python train.py --n_experts=12 --hidden_act="swiglu" --moe_layers=[2, 3, 4, 5, 6, 7, 8, 9] --normalize_top_k=false --lr_router=0.000568 --norm="rmsnorm" --beta1=0.95
Below are experts of layer 7 (counted from 0) of a mixture-of-experts language model. Rows are named router (the router's row for the expert), gate (a neuron's input weights, with its number), up (a neuron's input weights, with its number), down (a neuron's output weights, with its number) and show model dimensions 0-95. Each number is 128 + 24 x the weight over its row's rms, rounded and kept within 0 to 255. Numbers have three digits each.
After each expert's rows: a language model's description of what the expert responds to; "gets" lists some tokens that make up at least twice as much of what it gets as of all text. This comes from a sample of Wikipedia text that the model never trained on. Tokens count by the router's weight.

# expert 4
router:148099125111076153093148111152116108126156133064141107125114092139142139148159084086133123138124137147138098158155141118128136165166174095149112113156093158097144112103147118160114130137120145138145122141139121141099131124140105097060132130157099122161132111162170118147106159113140121097
gate17:191164135100143173146135152133125104129126120151149177107103112122124150139162110143113137165114108152118105111116099116153137139156121116110140102129105109150147158080109143142137133142146135160127146089161144097064123138171088121110146098155113132153113165147104121095096138166147103156
up17:136092167154129119103141113112111148160176117117150112165138152139103122125126139114132112087074134058109159106149153150096122143110115127157141168120101100123122107119095174120149139152135107123130144123113086115140125136108180125097105143130125137169097110095114132159174139087124108142
down17:135119109119103097151150156139105104105155122128091161154159136145152145117145097166148103138141147138132120121152167103095108158172133141124149170143153129158141119096149130139107134101084101144113158136145157115106118166100123128065105099143131154145148138127158197137111128116078118111
gate18:135130114136134149135097112117150166120106153163149122133100119130143161127117084134114177148117124153072083079163130145159141128159146127132136118125168125091107117150098125167155130096092155154139164129121118130121153168131148125106158146168137175123174124108132128090080098129128139113
up18:123152128097153131106126120128087153118117097168127126132150183144148128123136172110155119126108133104139102111149142166091179157141108131113103123114147147116088134124129156120127093159102094138092075121137118145081117084089154141150112133095137117172098094124090141145131123135130102175
down18:104144113106168129093120129140151159097195057149118131103127114144197089125156091114120177124114124133112125121139107134144148131125135139158126110131137127117084124138124143117109175120100128128131080091129080128081154157127138153155137092093138142143125136109114115125115127120123127164
gate19:140142175116157138150119146188136126136119148163173120116149124092096125140107116142092114161138135129129077121124120117130156152151139126135085111096101120155131125114130082127096131136107135155119135120119121126161091153128131153092155176146137116154209145090125154117077114136142104132
up19:128127121168121145136148118165103143138109131098145176105109148127140142153150107099161107106099113141137105172160119121138106116151122118066145178110104117134120090138128120069110093129151110154151169123110099145135103123102109145101150096125149151117134172090132132125121192164109125133
down19:151129145113112115125166130084149168131139125134125090137142112153177127145092131104152138094124130142149147117127191122157131104090133139106087088125158129147156126095201127146145113130119156151138134127087149167096119093159145102128162124130100129114107135138161128081151096110137147134
It responds to: Newlines ending infobox fields, list items and table rows, plus capitalized pieces starting a line or cell, such as Co-chrane.
gets: "\n", " S", " ", " F", " R", " \""

# expert 10
router:140107124100148133095133091195114138087128170136135118129130115114159175144094105101116148119119131147141136163139142145095163105110094123129157130118097119140136105152137121100091120170134165135115083129170106109154109148112161091147118138133092096156093085118140124130113170104163133119
gate6:171114107124121137129143135150100149098124129123163142155110139160130154144125171103143128132144100160129122127169140183107153132109121112113135145138064139150090135122140139102114116140119143086121118086164083130161161162089119133133180148133133111150121090133116174153147170130102096159
up6:164105136107132164093082147105142152086130101138156093146153127150142152139133174161113131129122096094151134103188132174115154116162106155145129089126129118099126099139088129115097120113142119086143135131091114129144133146130157135137183140111121189156106142117141095136136106135112104133
down6:135130121103176132111144125134123122144176134156131140079099085102142097167099124147138134127077129162112121136129171159130148162139147138106100109157076155091079133136138092118134134150118145099121085094154146152115147109123143104123169145114137133132112111108094146116142098155084137095
gate7:117139118133124136060100130136136116121151092123150123102140134134098167169112081157164142126071150117107105102173135106145116095122131111141121128130120105140113098167122121068169108137139131120158108109106124093156124139120126132123138090099138156100109115095142148123136123053120153125
up7:089107123079137147169157149104138152136148139111082133158114131149141118118145122085145136130137122142154174153143106117108137149091125124104142111141135117129129100121138123138142126139143131126129153080166156216117085124133101178157142117139135118128167095116142160156183137163113117141
down7:117140089123164121141174190102074133137121111116150108103138146148149135119138134125108123137091148127117106133107136124105107177087126131100108128102107133168146149166091150143113148116121136107160119148138126127133131152130109154092080146133150122194103127113111184102137122131179135096
gate8:164069132136172128108132126101104150176102152125150146139097079125121106101076108102158138142105093143116118163160148146091140116111152115124102140132120153152153079190088114138121143162133151121146128136139118145117106154101137121106108079165136131126126124110114148142101140110140101108
up8:127097166117192109112145105141126165137077146151135155176140081110147150153122088129147158173139124135123105138127172161107121119128135165135146138113102152080114155139128130132082121117107116127178109123154140158159121136144150113084106108135143135136137167134130113126078166142140126125
down8:115103140134127149124131127165092117154083144127123166139104103174118105151106119088106121187165108105134119134149093096120081156104124126125164174076123136142108120112099132186125105157129128104105126138131151156145138156133148105141121141086160157121115114097151137168111109140154149124
It responds to: Pieces containing l, such as l, el, ol, pl, often after prefixes like dis- or en-, as in dis-l-ikes, en-l-isted.
gets: "l", " l", "el", "r", " L", "n"

# expert 1
router:111122117133160149130094131136138107119200131111140132152139111152139152136106083084097125121122094141130133126167110167135122153154138108153144096125103129111143116135136138183107091143083158178159091139176130149079099155162135109112142142129103141147115111174128153121133138097138108145
gate6:138101104199120121157118130083158111092118148152104132127118113155143141155166138142138152107101121129124130124134130130146110148087137088174139130143160112128075082111121141153149131092148134128149118126092132118112121121151129094130098115104109128090121149114157131106093204167145154142
up6:156184114164153125131117117131130105113120155118124113121125139161055150161133198092103122157143097152113121137160128104145086117116141107132154159122134105119170125130133082160137112147126140116110107127132117124131153174150152093078138146117136115098171139107156156113146162149131127122
down6:118113135142131109126141104137075187155068149112125143162156139142145125135155146101170169121115133087131099098157129098125128116109168155161115116095130158105156129163130142127139119130075122110125137122125094110133117089111106167065129147158102093136142135120122154142126110128099161141
gate7:115152094130151110128129097149127121144172088180140115135120113136081110162126126136064153131090152135135129071167157130150131142145121099113096115094093120092125112133144143104124135145137101132170128130159093122105111135146114155121134113066113127152103121128103141130110144135163073105
up7:119130077077130109161157125116104177118175118128155157108133159148112106089152149133121113145111105151115160138156150162105157147165086112115102137079125132157102160146081143125112122099117095157134124113128084123115145143161087173134144130136103094133107158131125151125147113112139143121
down7:133148091109148135128161100113154136132127106119114129127137114101115089155126122099132124158106082082141096167125096153134141117174114152191158163120156104107169142141123120120143122153112073152115133150132145128130122116115133095166127137105144169168100130091154132149140095107124087171
gate8:166156126154180158141102142120148129096149090098192149120148112146089117141080106098157130122137126131134115120141152185154139155110139149110157120096154133111154132116127145164121095162093163093147141148168132117118153126105143122096132117120115153129176105165101114133148149119156126125
up8:146131149115162134129132142107139191146116143123144188120108080135077092110094130164143132121090129151124131136134177119152130114094115126110129101130108139124123127075117109102103110131111126101159147125165141125127128113132136162123113129172159092183142066143140149126101131127155099158
down8:148112112153116136148173125101116166133132122123087142123180128170128163140114151156112080094125081105143150137106143095112123173111179124119107095157145135132114149120108114175078125186156135127176162124116140114152148118134137141103113126101133105144138087134150128099113114134135106107
It responds to: Nouns ending a phrase and the period or comma after them, such as album, film, team, season, States, University, es.
gets: ".", "s.", "\"", ",", ")", " and"

# expert 9
router:157144099122128162116090102131102075079110156119141136107140112147149142148154114109091096181100141144101111124156121142147176126117119121128152133074132100131117082162156179140103153142094137165139099137110089111105110124133108120119150172155099119141106114131128155122103138132148117102
gate6:153126152154119120118134098108174128117137113144116154089112144147132148147099092161103098147074128120114101101137149178161129124119092139093109124102089144131095132141144163139146200145098143117136150114116141122116105148121120111131171145136118143136081063145156165109098104128140130130
up6:121176117092087100155143114132112122121083093096091085125133117144117095157101158144178129150146149131125139136136101127162138154164115088123116124128140118090128138125135138142114151137093124148144103137158099148126150097157105096116095141169143091106080187138128124108149138174123110132
down6:087134171065171139158158133119115116132105115123127170117137104147109166137127079141100143086090100111141162141117087145126085118148140139107111107112099187131143134123104162122109101146110095143110145127138125126141165142121089130138144114138106185115115133174131120142129137129099155129
gate7:125131107090124127108133114120083115118134133126150152163140124124093104135120125148093167157156137178103116110135119126108111085126105100130103162122114107104095153139141141163167158092128117148152120136062114122105071145125137105112131150175122153130121115199138124118153135143142111175
up7:147093120125145152152150125180165125115152121160146150164092146127091146152107116134141124138148162138133138138111156107067146166164159113138157117100151100096151120143147139097107106137126078118144113124142126105085188107112096075154122110143154154146118133116118128133109099122138167140
down7:156160150124150090114198172138099194146096161111171099122130141122170145149113138103129156152145155119146075140120122100148130110153141140136121119130140075124093118147118146125114134142118104128106102124108078089109106144111125149110098117135124120134118175130163135132087141133123141143
gate8:094149112072117158131096131118096118160105189089148168112171104142118146158147103125106112129094093172092135144110119112147118142129061137128124149123127072155101131111147140130128145132147132121137125125099135186156119113115110144127146112140171136180125121148123141134124140147103111141
up8:139110152155159074149131116161119136149164134168089120125116112103107125126160112102147144115103081147084101108157130082126099151131147132126102132124091166184156101148168117107130104127131129146143123119168148124154144096159136121091124086117120084157156114118104115124096097130107128118
down8:085107078125087111153118167108098127061121124144161149103099138120101136141142116169133120106121146163119126111133120166105110096112134146147117136108076154115109114119105164125127137158191104129150107095136114107167085142103104113115147162134134126138155109131099169136158119148113131121
It responds to: Inner consonant pieces after r or l within words, such as dru-g, as-k, head-qu-arter, te-lev-ision, v, ff.
gets: "g", "v", "k", "est", "im", "qu"

# expert 7
router:126081091108117139136139108137128140117138125073131126119136103159119160139143103139155134137133143123169103137136122152113160132140160120195140137150113158091127089131147143148121118147094150122150113177133134142106052118154132097095160160141074122154105103135146156109122142084137124159
gate41:102087091108158121111150106103176156128108144125107113096134121138108104109133111093133154122101149123135103097160134119107109120127108087142148152100108160128117168156116130137112128144134107084113159119162154129126126132126096107102175074096101092113111143148130075088116146151160100089
up41:108151123165161151118135104136107121129159124134178129146140130152133131134110126144183116112148131129136117098104140140129080179161132115134109129154148125126131141155172097118116117105147149144102135163107096117082104179168151184157150154112109115099112134162134123142129100085145185113
down41:135103136084107135167115170136097163156111144105151154081091158133129165124128107168135107155144151104158149116127118124115126098129105182164123158127118121143158092116110119159133129123137113088108099128132124127139122162127133144125114190152137155179150101116086175124139144159122120100
gate42:162135081080132108123116125127125118136128140119147133144086097134152147119159077139108139163144150127158107116122124170121142115167179103116121167118178118109149100164141120156138134165126114115149187103124159111144130158130097085109124157151091180135151112120134123122104168127146126147
up42:141114165159100145134102155126086126073134120084115148147179146089122114128076107152132108153168130119081149126171138126123140135132123121110143105110163138128131100116102114130140105122139103190098112116110145130119089149164137139152165093088147129120129122123111150135140147083087156121
down42:117141119098148119131133131079119131060079156155174127117147145107122082144137113137151134149088125126107105115123130116112123110138140107085106150130162130138144130143095103169075117168118111092124080145132146134088095153128101125155111154151135103156137147127128095115107092101086110117
gate43:105090133103150162107139091171157154127136138141132150078118121093141114081126170121146160125149156130130128098157123136094162096116142093163169123109134158108117112127147114126131129136134149146104116121130132166169077110104130111134108105152070134135178102117129121112156158170144146143
up43:129123112132103133123141118123134168158093114122112086149160102133138184168112104102175127113130117144135144136102087156123138111161129129109138141158115137179092161121144145186153136128117096138119132183100150086122146136145107123087137135155202134138139135127132160114118115099099126146
down43:097120129107135124156126125104114156104173131119184133099108103118102154120122087134104153134147136140121060116156131109129124126106118088156111143068127101105124143072138133147111128148175106104116131164117141151168170136158124128118116121102110125118136153085109154169138139153163163134
It responds to: Pipes, dashes, colons and semicolons separating table cells, infobox fields and list items, like the dash before Class.
gets: " |", "-", "|", ":", ";", " and"

# expert 5
router:105120133139066134145096116130116124090147172118144142145127115118162143116114098127092163119104091132141162161134117158152146126136125124152131099086117121077058099129127127138126134134107157132152118112134127129144137178127102118142127148184099100132155096154150176139128128127156082164
gate17:120119113135093127166118111161168130130151157180156144100157123098124115143168164163102180149133132184135112091088149173121157161134163097107114103109127111112136153147148144107134140126136171136176154119176116136138104123122135146105146104123102136128141105109088161144140112145128129119
up17:126132124143135137121087131133123093118101135093156098136116129121167102123091123102140159122114126167097108105116114119151114113125147111127115077134165133114099144181130155127192124116126156119135067127096176162106109148068115143132127113139171139105127139125083146150117134108079118139
down17:115110154129130098140133107156130115158154143149119149101135120115096135127161083161064164151094125124125138146126118115125127114075136158142113130118147148118144104112122126101122069137107106130157135148173123124160163144148100122145131141121080098110119099121157115139165099166092139058
gate18:104115137073120153137115093143148131114086157127133126124147104104121202071143139137149110160134134120096117115157106152125133083106103124129118147178115144142136136096103095132120107129146119078099118142100120128138121149152125105146145161155120108122155126099110171097164098076154122126
up18:099139151103125148117105151127155099109135107164129106141120142116113134186141135101088118137124101121141161067125137140136117102129146155133094143137142123156147121151096128127124152074166137108106132171087128131098127107167142136077114144179132121168127128138148154097143132053126144130
down18:136135117084125163116164121128165148127109169119102104163157100147098133096130100162151150148114139142116095121110115091138103102119149175142122124181152130116111160138169139138133151163166143157120145137141120138124086113148143106116115093151092059121175119109130106123136128104122093150
gate19:179116122120140168105098123132081126119082138176148129122129137121072134136124097119085135167135163146095128128121133097100146121124146134153132112094101142143160152110140103152117145070127136085131129085105156150124098145129099108145139131179130179110116169133133165117126132128130094142
up19:136129107129149136144131125129137148148102120161135152155147139164159138106081097093153157152130149116122106140080123100146108116164073155126131131127084108122117132122125124076137153116167137114178124150142128131129099146187098162169148131137146108118112109096096081111123135095093170134
down19:120143140096120169157092105134136147115093117112140110143145108168112116188139109115123104156145129127121085103187147130117162141139153119129141103169103108133084132095157136109114142141136135101104111121144109112183135073124166091105138105133117065093153127117142142123133140121126162141
It responds to: Initial letter pieces and pronouns starting words in narrative sentences, such as w in wanted, wait, he, she, cont-radicting.
gets: " w", "w", " t", " d", " he", " W"

# expert 3
router:133117099120120148135118113164114110093144137086152161127147087119135156128171111131124145111114104110179134136163150143143138133151168119179128097117102151072128118141150169152125126170134152134137090145144122123099107149152118112131130131135105130145068099150101151137094184114157088114
gate17:146106118119175125167121073113108128113123096142144113083131099156136140141144122126119147111145121135143157135181103149161161091107157153093093112137151123128128110147172151138121156180172161129104099157119176139102154097108101138096118129106102121144083105112131118158138136148123115152
up17:128121155131117082115115107144121146138107138134115105130102138137113107176166167122131120125091152159137099145087119101075125160146162163133140142110123134152143142160097142102148175121093136055134112120119131137161084145103122109087105097126095116101111109161135152137123127082159136124
down17:180114141158125108083144133073098125115153120143160136119156120091121104150112095143123128130106077167161120162116098132165132170156119147102118141147143106136136097113128099140096100117117181169128118108114103146116111151099124126139176136128138096145097082127149124132101108108153157151
gate18:146185112146124086134139105165142089152133123142121114092127120163091145084132142143111131137143146118135149150136131158144178135136152113142067137135114094152122128183092102152153142133111086155134134132148127124121128112116133132099098150112071135129138089105140180135086128121168144106
up18:079150129161199172171125121116123099108134162112138131145138149088137114133115124110099131110074125129125099126162130125122166134108111131112124096086073091113148113148126092104125100097125125118121178133157136089122107117101120152141135151145109136114158157143119111157092133152148137162
down18:118120094142112103103172117104102129132084078150109127111125119109121163093126147112189141125110122075144142118098128137099100120130151163099123153124171143127107120153168126122148155170136130127120117155118122150122167162138130158116080109119123135161151183093141106112142099121162099109
gate19:161145132113089131106088123139116095130144093142133157130137113105085144103127146118169152117121132109159147122136127124158130106145099114143172172118146127121161096149139117134130173106160171147130091128100133142088177148116104119134074117164106130159178089128145168110155113115107154120
up19:082096108140134143124155150149150161136100117127143119107110132122155100113106116126128151147098126137114116108112125124131146109097153115131109124112073103131132103095126156139214127077124134154101110115102179109146101139087083106133128130079132089129088131119111112088165143141140139152
down19:149154136121095154093101152168128131132137094102138121124131146151150129132112175123144140131089137118118085129166076152096143107125117167117115115097102120140169133154118146102131186101161143170113130111144123097135126114050141115116130130118132134154131117093103117088174140144142093140
It responds to: Digit tokens inside numbers, years, scores, coordinates and statistics, such as 5 in 545.0, 190 in 1904, –2.
gets: "4", "5", "6", "2", "7", "1"

# expert 0
router:148115103090110119130092087155101112124121137108148088096156098086156134121161110136139152124098129177119182151159118129158127115176139114147135080131116149118128108126146151162121110126152133135176139122176102095153128126108091114098170132160119145135106092129133115095096132108150118157
gate6:103139139109139119175084109170126109129089131119139096147113129129135126188122075131148135135127095120103148125106140184130122148169098116101141155101124121081108147141118115150089106138168156164144140135179118143148140133073128124130110089143156090139142141112116116168120106121114128097
up6:118120092137107141105113082095132111102118139126154155082127135147153115121115131146107095105109139147100099106110125159090102106077126064136121138152079103137102122158089103129136122139153155135161097097115122131115123146135139109134090124073126162101145162087180140126138125102137128111
down6:152168176161104107119131087130124096123132166147126120125117106109096135132121099137159116078115156122100093167150148164130133162137101091163150123132121162119107136114128115139116116159180156131148141109115133128126124138140201145122170159120115078089162115093114147109135140107135147119
gate7:095124138126150131180119091111165114103154146131085166084127085142157148144180130114155140143121152127117134143132154123143124140118094157133095121075159110116140137157115119156155143124125120117141177101168122176114139134084110080129108088105116111118116147144150122112105106131171123155
up7:133074149144108122103153124125172142162129113139163058130112171161118106119109111153106147126118138098167119097133139155110143113136142099138103120142173097138150135130125147089126120139089086145138152108117104130158089152153163144077096159153129127136116118136155116154101140101131143087
down7:129098115121127148132091153132129119096138108153130088151107140158137155120151121156154149086136115126177083078142130105125156116134101143109110124086095134126116153127122113089129145094098099116094142159110138096105146168120125112149140173125099133120145145122160091133148168084158091082
gate8:113119115117080118105120097097123144177165150104142104106160168111136134081126135140066170123094143119109125117117108155152122115090121131163118084143147137112125091111108145137132156117149080135135174107130134093123103102164117095160133122123133092138157094138120142094167142149151128107
up8:158151136063159143138126113113087085159120141139139079155129128135152107137140181080145156134110097122098134156150146137147093143104135158124115120114096147105144116117129101138161143114124163088134084091125092122147099102083132122100109154121130133155135134095113096145086112141128121106
down8:108171120100100109143141127105121153158100105145136136132142113117129126109113121112117124178161129195159104071134091137128112073170112138122108150141148149130151103133189099132137093103102112142104119119123108079107133118131101105129129106124082168109125137166151116132132144139107141168
It responds to: Word-internal pieces like ar, or, an, en, often after an initial capital in names, such as L-ar-ry, A-ar-on, Car, Austral.
gets: "ar", "or", "A", " A", " O", "O"

# expert 2
router:078106095114099171090120129148110103126144170114128128091154131135148107112129115141101127166093127153177112155128173123145122130164127162137133112120132112128140131148147155142108102161152163146128078154167069116110129159111118100115175112144150119104113136157133148090104141112145109162
gate6:120144135133130113125076070115131136094143133136123095102144163157093126102117107099128122157128123091117091101122131157128106138105081118136104128105152133098111124136094114119104150148155149184146130100105135152065092129112157117076125124072117116102132156143124146111110133114152103090
up6:089158150143114090123107077106131159157145098137139113131123170162134147116115093102141195111150174135144165154105129129111109159104189141149160103151123129147110135099143143146117134123125152127133104113156114136204116119122110125111116130108128143101101126109156124161110152165108115118
down6:118091070104112132149156219095129125121104129123142129130114136072107108137111132111095126091154119134120125095085111100123124106118172141134163136087070121132147123131154161139141131137120135105132118121126127099111092138129088106142151123149104132104154107143101167120150141167126125141
gate7:175131134118080148127102111123123152098126146124167123065122127150140087117126135129149151158174138149127124166100130136147110064093111135169146083130087079111136088142088103118119144123165143114153133115117081131113135134090111120147155115130126171127105139134136142150136106100125136113
up7:139106109150096140149118131090127154153102109181145129096144082119158157115149096124139129161120161156110146140130161124139131130107134185095146094151109110151139093106164126122161160137101135074116139112115134127138071104140123129148153114123098116124155123070088165152113125152145120148
down7:090104134130180132151179176135104124099091100126097141150132129133168140144142121107106107103111117119162148048098101124144151129119179161139097133082135136148125147120143127100121108148137140151096105133164125128106093131167097174127152110145149146147144119153106116127153122112132133117
gate8:107126051172110138103105143135113125119119090162123072152135108111161124125096133143155127123105175107124157148138151113108153139143157151148134190108142141102129101114117084085142160141168151131106101163122098106106119141097125116141134138142158141092106126143128137122127145100126112087
up8:142105166136104145132128107081128106090112109126084132136116154132179166109146188153138122148125093128148102132133106142102141132150111143109148151197081129126095137122153128135136093117093108123095125116137134135119108182147115145126124112108100087147113120115141134158110105154084133177
down8:090135114120123131123121142159106095054134146102095115097140142106115122125125135110185160166131157098141170126162105118140117128097153133120154148095086137128124097113094090142107124153085103093116127099156155171123128147161095124099116151117131163143138163105123128141157133118141119090
It responds to: Final pieces of ordinary words, especially plural s, y, es, ing, ed, as in streams, why, awesome, choosing.
gets: "s", "y", "es", "ing", "e", "ers"

# expert 8
router:093088105130111147136120123116086113106151134125140104073134093098171162159118097096126154119122096121141151151114152126164128116142148082152109101124073112100091125172138143157106118131149148133149122185155121142139128107143124092112163132117104119138092145108110141097109131096167100142
gate6:155101141145089162164140133172149117129107159111129091104099094140123143096117102123158114107164116081103113133091100146122159101093128112137117188118130127156099146140159120092146111145163175117122164130139141126128150114132124106127089164102169148117093168125139125124106171111134121118
up6:113115146149147115136150142148157111075148127117094160164175187115111144120118143102135128093133160078133154134158141124146142133090121142124110128106184101128130131144151087155105142100132117114134085152152126129141094114118134120109110164151124162143075146086150100151165116124101136154
down6:148163136102152096128093128107080129116154130146130102132117111139124114110209134152143138138136129188136113180119178163128109153168128137151159092138107126108123163095137154076147130114100128149159136113129133127144139090137141121120172107114083103122147108158121126138139129104119156110
gate7:119154108110115131154130096155097133202104105110131082096117122149122114125109143093098143118163127113114153111127128131156170112129116149127150122146142087117151117171200110082131107110157124136147130114123092160142139115109155118109112110130113128186129134086131128147102138123128075154
up7:156109096126127174089149126134122111142143125127110108143119120107131103081132115106114117120126133112113123164091183080119120162093097122130143123120166105114135146177144125133139136127143082168112134113086130164116122133112150105130086147121159127197104099112136109143109121097169078125
down7:180143154089117100145117121145119116139155145117139106155165107113128103137142162119146093115168105118127092190141134121127151128095122153102154099151147149114145088115128122134082135128157095151097137135108104152122112143074119158134133158175106124142127151118144155163109171104085107153
gate8:124092147085126113103175141123104144093107106134162152146151124100117123134101122097139140130115087122090140127118121155137115173182149099095126115117092187142087105154135121145095127147147103113117124150153135113120142129122163128154155132118121127093091152115125144057084113139096139117
up8:128132111146109107154135121125079150125145131148171131133121148143124170142166100130175095148176137138081113150153137121117156113120140175139130116151102073116115168145114129116137121127133134141170160141100140130194122156098094160108149107152131098093126102161142096158147100120107142118
down8:121140123105144132130098166134115124112132133146109181121132124131152149138161154169114139085123156107139137145176171110091168140146197159164143162105126100133137145111141105155141133120086151100160145125128137161141087161129119129084147134145134179153138104116152139123170156136134149114
It responds to: Articles, prepositions and determiners in running prose, such as the, a, of, to, his, any, some.
gets: " the", " a", " to", " of", " in", " for"

# expert 11
router:125116109098102141108103121189109138107154161085108115113169150133129124147174105106140166130111140136141091121107113134150160135119121129147134086128092151117135097135140141169103144126121141154150081149161115138122092168132132126124172149146092130144127076186107139093089141107131109141
gate6:138101097148128095137146175132131105122109097178138132150145120113142129116112114144104165128129159150129158114084102155123163165152101088097112089125101111109125148090167152136122106132153120131150134079171149158094129152108163127090112109167149089098124143140137107077118118110130132140
up6:108129143187149146130170120130141166117139132134087142148134162080138127143160154137139122145122137125158111097121128112098145142153129148112108107109115098102109140057132091171112128174112158112147170139094139121146133105153165151108143110161105138122134142129164095113129092097102093096
down6:132138137149132131140075048102151127174120145082113107133138129121149136135140134117101148102094120142140148114139120128083133154125137159117110151128095138123136130117133142079153175102111149136113128105135158116109109069127088120141162113139086098145139083145165140127136185159137122132
gate7:106176102088151158129080140175115126098136132137124093070143178100130153104137143117138186142139133102127183124121103129135142099148118145127108109145133097117130153104106147107119090111128138127137108113137163141090158144132113152108116093108104147136108105127108164148176154135158143106
up7:115108166133138145130161140109134135142145121154102144138122060152121115143092078133154100097107104152095128155169121157113173128135125119090148148125107121164139128090144122189123151149141162144154140098115093168150129118106136155149149112106126113094140129151179139127116114172118099140
down7:163124107100144111105089114203155142100130116135112123090093088082145146118119144145133150148123129154098092149064144129129131130111148124139122124160148120161116123130147117122146151118146130109129119098120107154111130128162159133121135130155155156103109176161125123098086159074113116083
gate8:134106141123155150114086133227145127130131099124126124084161148126116117141113127116137132112105135134142128140166129130098130126179122131110154122123144169148146198098117118130123113131150122103120138126084130134153156113164122118137156107132083179148145128120115070154122096151151129108
up8:104104146156132079106165137064081123126154144117139129094130150154122114159163134155169113153108077126075141120119144139127146114137129120152137145109126125104111122129169144143148133107141116138125158113173127159097116086149138096129114136137095109126103091101176137087163127089114138112
down8:116095178117136143102134132161159149135135119126107154112130127093111119111127132109116130104145141127129118123169113090168086121153108131119116106071123134147166190121099109130110069108145126140116091124124168126114131161146144156130124105140137151097075136152137101160108081187127132132
It responds to: Final vowels and syllables of foreign personal and place names, often in tables, such as Gulács-i, Toshih-i-ro, Kimch-i, Brend-an.
gets: "i", "a", "o", "an", "ia", "h"